python train.py --n_layer=14 --d_model=256 --n_experts=64 --experts_per_token=8 --d_expert=48 --d_shared_expert=0 --activation="squared_reglu" --moe_layers=[1, 2, 3, 4, 5, 6, 7, 8, 9, 10, 11, 12, 13] --router_score="softmax" --normalize_top_k=true --routed_scale=1.0 --balance_loss=0.00696 --balance_bias=false --router_z_loss=0.001 --init_std_router=0.0104 --lr_router=0.000896 --n_head=2 --n_kv_head=1 --head_dim=128 --vocab_size=8192 --norm="rmsnorm" --norm_place="pre" --norm_eps=1e-06 --positions="rope" --rope_base=500000.0 --rope_fraction=1.0 --qk_norm=false --attn_scale=0.0884 --tie_embeddings=false --parallel_block=false --init="normal" --init_std_qkv=0.0374 --init_std_o=0.00707 --init_std_up=0.0374 --init_std_down=0.00707 --optimizer="muon" --lr=0.00696 --lr_mult_o=1.5 --lr_mult_down=2.0 --beta1=0.9 --lr_head=0.00796 --grad_clip=1.0 --warmup_steps=200 --schedule="cos" --final_lr_fraction=0.03 --batch_tokens=32768 --seq_len=512 --doc_mask=true --train_tokens=307700000 --steps=9391 --dataset="wikipedia_en"
Below are experts of layer 3 (counted from 0) of a mixture-of-experts language model. Rows are named router (the router's row for the expert), down (a neuron's output weights, with its number) and show model dimensions 128-191. Each number is 128 + 32 x the weight over its row's rms, rounded and kept within 0 to 255.
After each expert's rows: "raises" lists some tokens whose logits its average output raises strongly, later layers aside. This comes from a sample of Wikipedia text that the model never trained on.

# expert 46
router [113 122 110  99  73 119 138  77 112 157  58 151 120 195 124 143 130 141  72  43 210 140 133  72 104 141 119 127 130 125  82 110 105 121  89 145 108 187 181 164 102 130 127  83 110 127 144 154 139 136 127  84 124 142 156 128 159 115 123 133 166  88 151 139]
down16 [136 142  84 146 147 105 122 158 127 118 166  96 127 128 101  90 130 150  80 127  89 130 134 118 127 137  69 122  99 124 111 123  99  90 172 119 115  61 133 108  85 149 119  93 133 123 130 147  77 129 116 136 128 111 151 131 198 154 140 123 113 145 155 103]
raises: "-", "a", " to", ",", " |", "2"

# expert 41
router [115 138 135 103  40 103 130 100 110 148  77 121  65 189 148 181 163 164 118 121 185 130 110  79  87 132  41 155 115 105 124 108 115 136 127 119  83 139 140 164  79 115 150 126 129 115  95 175 131 201 113 114  35 166 183 155 167 128 149 127 137 125 174 124]
down16 [160 106 125 164 102 119 158 139  93 132  85 164 130 208 103 146 137 114 145 170 166 110 128 120 105 146 183 153  77 120 141 102  85  97 173  61  82 137 121 128 153 112 109 177  75 139  88 134 174 148 133 170 165  97 158 167 157 157 129 143 111 119 111  96]
raises: ".", " in", " as", " from", " (", ","

# expert 49
router [119 113 192 137 127  81 136 128 129 135  70 196 125 140 146 144 140 144 142 112 158 138  83 131 144 166 118 138  99  79 123 130  99 144 104 167  96 133 134 154 101 147 160 148  55 121 110 140 196 138  80  55 120 135 142 163 157  68 147 107 152  77 175 143]
down16 [111 144 120 134 101 187 123 135 105 130 148 118 106 149 202 184 151 156 107 161 114  99 123  91 177 171  82 165 121 181 152 182 172 147 116  85  44  96  73 144 158 139 123 122 111  94 122 111 169 127 159 112 149 197 147 140 144 114 102  97 194 161 112  84]
raises: " ", "-", ".", "\n", " |", ","

# expert 35
router [ 76 169 138  95  78 108 160 108 110 179 109 185  86 135 160 149 154 160 113  74 130 146 111  99 111 145 103 152  86 106  85  99  95 116  98 139 113 158 133 143 130  83 168  93  93 115 118 167 149 175 102 147  84 159 145 162 184  95 135  96 167 108 151 158]
down0 [117 125 129 169 126 100 167 133 124 131 144 146 112 216  81  75  80 124  86  93 203 146 161 116 122 141 168 156 146 115  96 118 154 139 173 107 141 111 170 148 127 141 197 186 144 129 126 141 125 124  73 125 141 162 112  79 137  95 122 126  86 164 207 151]
raises: " |", " ", "-", " and", "'", "s"

# expert 42
router [ 97 146  94  96  92  96 153  91  99 165  97 147  94 148 159 169 169 169 118 119 151 173 111  86  92 155  88 160 111  90 111  83  96  93 110 164 106 165 153 161 112  94 176  95 100  97  96 158 161 156  89 115  90 170 153 175 155 120 160 105 166 107 164 153]
down0 [137 137 126 143  88 106 103 127  95 142 134  99 119 109  99 141 126 138 140 136  65  79 100 138 105  88 103 143 194  91 150 139 128 188 167 155 117 155 132 137  97 211  67 158 165 155 142 116 147 208 130 136 158 137 122 119 132 135 182  94 156 150  96 177]
raises: "a", "ac", "on", "ain", "aria"

# expert 7
router [118 117  93 126 116 122 158 116 109 160  84 166 126 118 145 141 128 163  89  66 126 156  97  99 118 132 118 168  68  65 123  73  97  99 118 160 135 161 128 125 124 121 176  97 124 128 105 142 148 114  90  90  86 126 151 183 133  80 147  20 186  93 120 145]
down16 [129  80 136 203 162 117  89 168 130 170 152 102 126 209 131 120 112 119 121 161 180 141  92 119 143 124  89 149 136 101  52 135 111 193  65 168 115 149 125 138 145 112 145 124 124 113 154 123 160 130 149 141 157  76  67 112 121 163 151  70  88 133 204  96]
raises: "-", ".", " (", ",", " |", ";"

# expert 56
router [100 142 124  86  89  97 159 105  90 156 104 155  86 164 161 161 167 156 101 109 168 160 105  98  92 163  96 152 112  94 103  90  94 108  94 152  91 160 161 169  92 101 159  91  94 103 108 168 154 166 100 100  93 167 163 166 153 111 166  96 159  93 157 165]
down0 [136 168 133 143 162 105 110 153 131 148  60 162 146 102 128  94 107 113 149 119 168  86 102  73 112 116 123 192 143 133  86 150 158 131 134 104 162  88 107 147  41 128  73  98 139 102 207 114  94 127 169 139 115 125 133 130 133 131 109 197 123 104 149 141]
raises: "any", "ults", "ison"

# expert 53
router [ 67 191 171  89 109  94 152 138 133 149 103 158 117 148 116 139 172 138 145 113 160 144 105 129 133 133 119 163 139 111 143 105  89  79  75 170 136 128 183 122 113  98 126  96  89  56 140 122 167 158 129 169 126 139 152 154 238 120 120  93 155 108 144 136]
down0 [114 185  83 152 155 146 170  92 145 140  74 116 131 105 141 150 150  77 122 103 176 146 127  79 171 176 218 123  92 119 137 133 141 109  95 136  96 142 128 105 154 130 161 154  87 169 124 122 151 114  96 104 119 190 112 124 136 117 155  87 133 162 130  93]
raises: ".", "-", ",", " ", " ("

# expert 17
router [ 52 194 193  96 110  75 131 118 108 159  97 152 118 133 151 145 167 166 118 104 103 168  86 112 130 155 104 171 106 100 103 107 117 104 110 180 113 159 130 154 117 101 146 110 108  88 132 148 203 148 120 146 108 195 130 163 192  75 143 106 135 127 160 155]
down0 [ 98 131  94 110 131 148  83 146 118 148 138 150 171 141 155 128 106 148 103 103 131 155  67  90 110 150 128 145 107  98 124 153  70 103 141 112 122 129 156 141 170 131 122 164  86 114  42 132  99 147 149 150 111 105 179 187 130 119  98 106 186 103 106 157]
raises: "-", ".", "ly", " |", ",", "1"

# expert 63
router [102 153 144  94  94  97 160  96  93 166 102 154  92 160 164 172 163 166  90 116 154 166  97  91  89 154  92 156 104  94 111 100  97 103  97 155 108 161 168 164 108  87 158  93 105  97  79 156 155 159  93 105  87 167 167 163 158 112 156 106 158 104 164 150]
down0 [191  94  96 130 128 116 101 130 160 170 121 141 156 118 131  67  87  96 110 130 112  75 137  98 153 171 145 118  99 133 131  64  98 189 153 131 163 210 146 125 147 118 110 126  74  60 164 133  79  63 134  96  98 173 133 110 131  96  97 124 181 171 146 142]
raises: "idence", " Candidate", "ually", "ko"

# expert 32
router [105 125 134  92  92  93 165  98  93 156  97 156  94 161 165 169 166 162 100 107 158 164  99  87  91 156  95 156  98  96  96  88  93 110  98 147  89 160 156 163  90  97 160  92 100 113 108 158 157 158  92  83  91 161 166 163 150 107 151 100 161  93 157 155]
down16 [134 108 119 150  68  89  52 137 188 183 146 159 170 179 142 108 134 148 155 135 103 161  86 146 133 134 141  86 136 164 115 108  84 130 127 128 192  84  75 172 105 101 111 147 152 150 125 144 146 167 136 147 150 201 104 111 149 165  94 167 113  98  78 128]
raises: "s", "es", "ed", "sc", "e", "ez"

# expert 20
router [104 144 112 100  98  85 160 101  97 156  95 153  91 161 172 165 172 159 101 124 149 162 102  90  86 159  88 159 105  97 108  85 100  98 100 145 100 150 159 164  88  91 167  94  98 109 108 154 147 149 107  95  83 165 167 166 143 119 155 101 149 101 161 164]
down16 [ 73 131 133  68  69 166 130 156 145 112 147  65 189 109 141 133 119 188 142 134 186 122 120 119 124 113 123 134 151 152 178 126  98 152  80 153 164 154 162 159  99 138 110 137  84 155  81 121  58 111  97 125 196 123 141 171  88 128 138 154 106 124  94 104]
raises: "ve", "ory", "ous"

# expert 36
router [ 99 143 119  94  90  96 161  98  88 159 108 151  84 164 168 160 164 164 109 103 148 165  99  87  91 162  92 158 108  93 111  94 104  98 100 149  91 156 153 169 102  91 160  92 105 100 106 167 151 162  93  99  91 163 159 162 153 108 164 100 159  92 156 147]
down16 [115 121 114 114 150 128  85  92 126  96 200  81 130  85 148 103 125  97 149 121 106 103 180 142 133 109 109  79 135 121 155 192 146 124 191  75 141 122 115 122 159 153 170 115 123 144 119  83 148 144 110 134 154 133 201 110 103 142 151  89 127 107 109 106]
raises: "ells", "alled", "per", "e", "amp", "ead"

# expert 43
router [103 148 124  94  84  99 164  93  84 161  96 145  87 168 163 164 171 161 106 108 163 147 105  91  98 167  84 156  96  91 104  85  96 100  89 154  98 158 148 162  96  99 170  90 104 104  87 153 151 160 103  82  87 169 160 162 143 101 150  99 159  99 154 165]
down16 [ 76 162 137 101 143  47 110 146 182  85 136 105 175 105  97  59 174 137 100 116 116 202 101 149 145 124 138  99 150 103 119  78  97 109 121 124 161  95 151  94 169  93 128  94  77 100  84 140 103 117 114 137 123 184  86 110  84 142 144 168  81  65 112 157]
raises: "her", " than", "urb"

# expert 33
router [102 151 137  89  85  93 169  95  91 158 103 152  95 165 156 164 165 164 101 129 149 162 100  91  91 154  87 154 108  96 103  86  93  96 108 158  91 156 161 168 105  96 164  95 105 108  96 153 152 156  90  92  86 168 164 162 144 105 158 101 163  98 159 156]
down0 [152 156 150  95 140 179 122 133 108 114 151 127 158 192 124 100 154 106  97  91 121 166 136 182 127  99 106 114 126 120  84 112 139 108  99 130 153 112 158 140 113  64  62 107  95 132 122 123 165 149 146 136 106 102 133 114 128 102 132 163 129 137 192 111]
raises: "ad", "za", "ade", "med", "ped"

# expert 25
router [104 147 134  94  88  98 159 100  90 156 109 149  91 168 170 163 169 163 107 115 153 163  98  93  93 160  92 164  99  94 109  93  90 101 104 159  93 155 156 166  86  95 158  89 106 102 115 155 147 164 100 102  93 166 170 165 151 101 161 104 152  95 157 162]
down16 [155  97 226  98 141 108  85 108 159 127  72 155 170  99 144 196 117 121  76 143 150  61  41 106 135 136 126  91  96 157 177 157 147  95 126 167 127 144 148 114 142 155 151 140 144 155 140 162 109 113  80 106 150 164 127 141 137 115 102 125  56 105  97 114]
raises: "art", "ult", "shire", "ire"

# expert 58
router [ 99 145 127  95  93 105 175  95  91 164 104 150  87 165 160 168 172 165  89 121 143 163  95  92  91 163  87 157 108  96 106  96 102  86  98 159 100 158 157 165 107  87 166  92  95 110 101 161 156 174  92 118  93 167 164 156 153 110 163  95 166 102 160 160]
down0 [129 144 121 145 127 118  72 142  90 132 122 150  99 136 137 175 143 163 138 175 108  64 111 127 139 102  88 156  85 109 190 192 169 102 102 103 107 135 128 159 165 154  78 156 140  95 125 185 201  81 134 156 156 129  99  87 129 138 164 102 141  94 100  84]
raises: " (", "(", "s", " ===", " by"

# expert 1
router [110 145 139  91  95  94 159  96  86 162  88 148  89 163 163 166 163 162 108 108 160 164 101  95  90 161  92 158 102  98 104  83  94 103  95 158  91 154 163 156  99 104 158  86 104 105  84 156 149 162  95  90  87 159 168 161 155 115 165 107 155  97 156 161]
down0 [ 92 123 181 157 142 109  81 185 144 128 115 171 175  75 154 100  54 183 139 130  95 103  77 139 196 105 149 167 124 138 155 148 147 135 144 131 143 133 113 150 117 133  72 121 123 133  81 113 121 136 142 158 143 129 115  80 147 162 110 159 102 121 100 146]
raises: "uel", " for", "wick"

# expert 39
router [100 139 121  93  91  95 163  92  89 154  98 149  94 161 167 162 163 161 120 115 160 169 101  93  89 159  89 158  96  97  99  96  99 108  97 152  91 158 162 163 100  94 156  84 100  95  98 154 153 160  94 103  86 167 164 163 154 117 158 101 154  88 157 166]
down16 [137 107 175  85 127 133 107 154 188  89 157 142 173 162  75 121 107 144  92 117 148 139 166 133 172 147 120 103  96 130 104 138 114 113 107 128 163 108 148  59  78 141 153 110 128  62  89  68 119 185 119 125 157  92 188 137 148 181 167 135 147  76 117 143]
raises: " to", "0", "ley"

# expert 24
router [103 143 126  98  85  91 158 100  93 157  98 146  90 172 173 163 163 155 107 110 163 157 106  94  92 161  86 153 104  97 106  93  96 104  97 158  96 150 161 160  85 100 160  95  98  97 107 164 157 158  98  95  85 162 167 168 151 110 153 107 165  95 151 161]
down16 [130 137 156 166 158 120 117 163 149 148 111 149 126 117 152 164 101 118 144 160 146 134  72 130 134 146 157 155 104 119  76 188 111 145 155  98 166 136 131 151 188  98 160  97 114 144  50 118 126 127 185  94 106  72 127  95  90 165  70  94 125 129 112 179]
raises: "})", "eel", " Ship", "encies"

# expert 40
router [100 141 123  88  86  98 148  90  95 169 100 149  87 160 167 170 161 164 123 112 142 152  97  89  89 170  88 157 106  94 106  94  94  99 100 152 102 165 149 170 104  92 165 100  99  94 112 158 152 157 101  98  89 167 160 164 157 114 155 102 158  95 165 161]
down0 [114  83 122 132 143 125 127 127 112 122 139 187 200 154 142 168  83 116 119 150 171 169 129 140 113 151 152  87 153 117 167 125 206 131 184 172 142 165 149 145  94 181 105  98 120 147 128 145  90  17 154 172 110 170 109 119 129  96 104 122 177 119 106 146]
raises: "ain", "ains", "ates", "iant"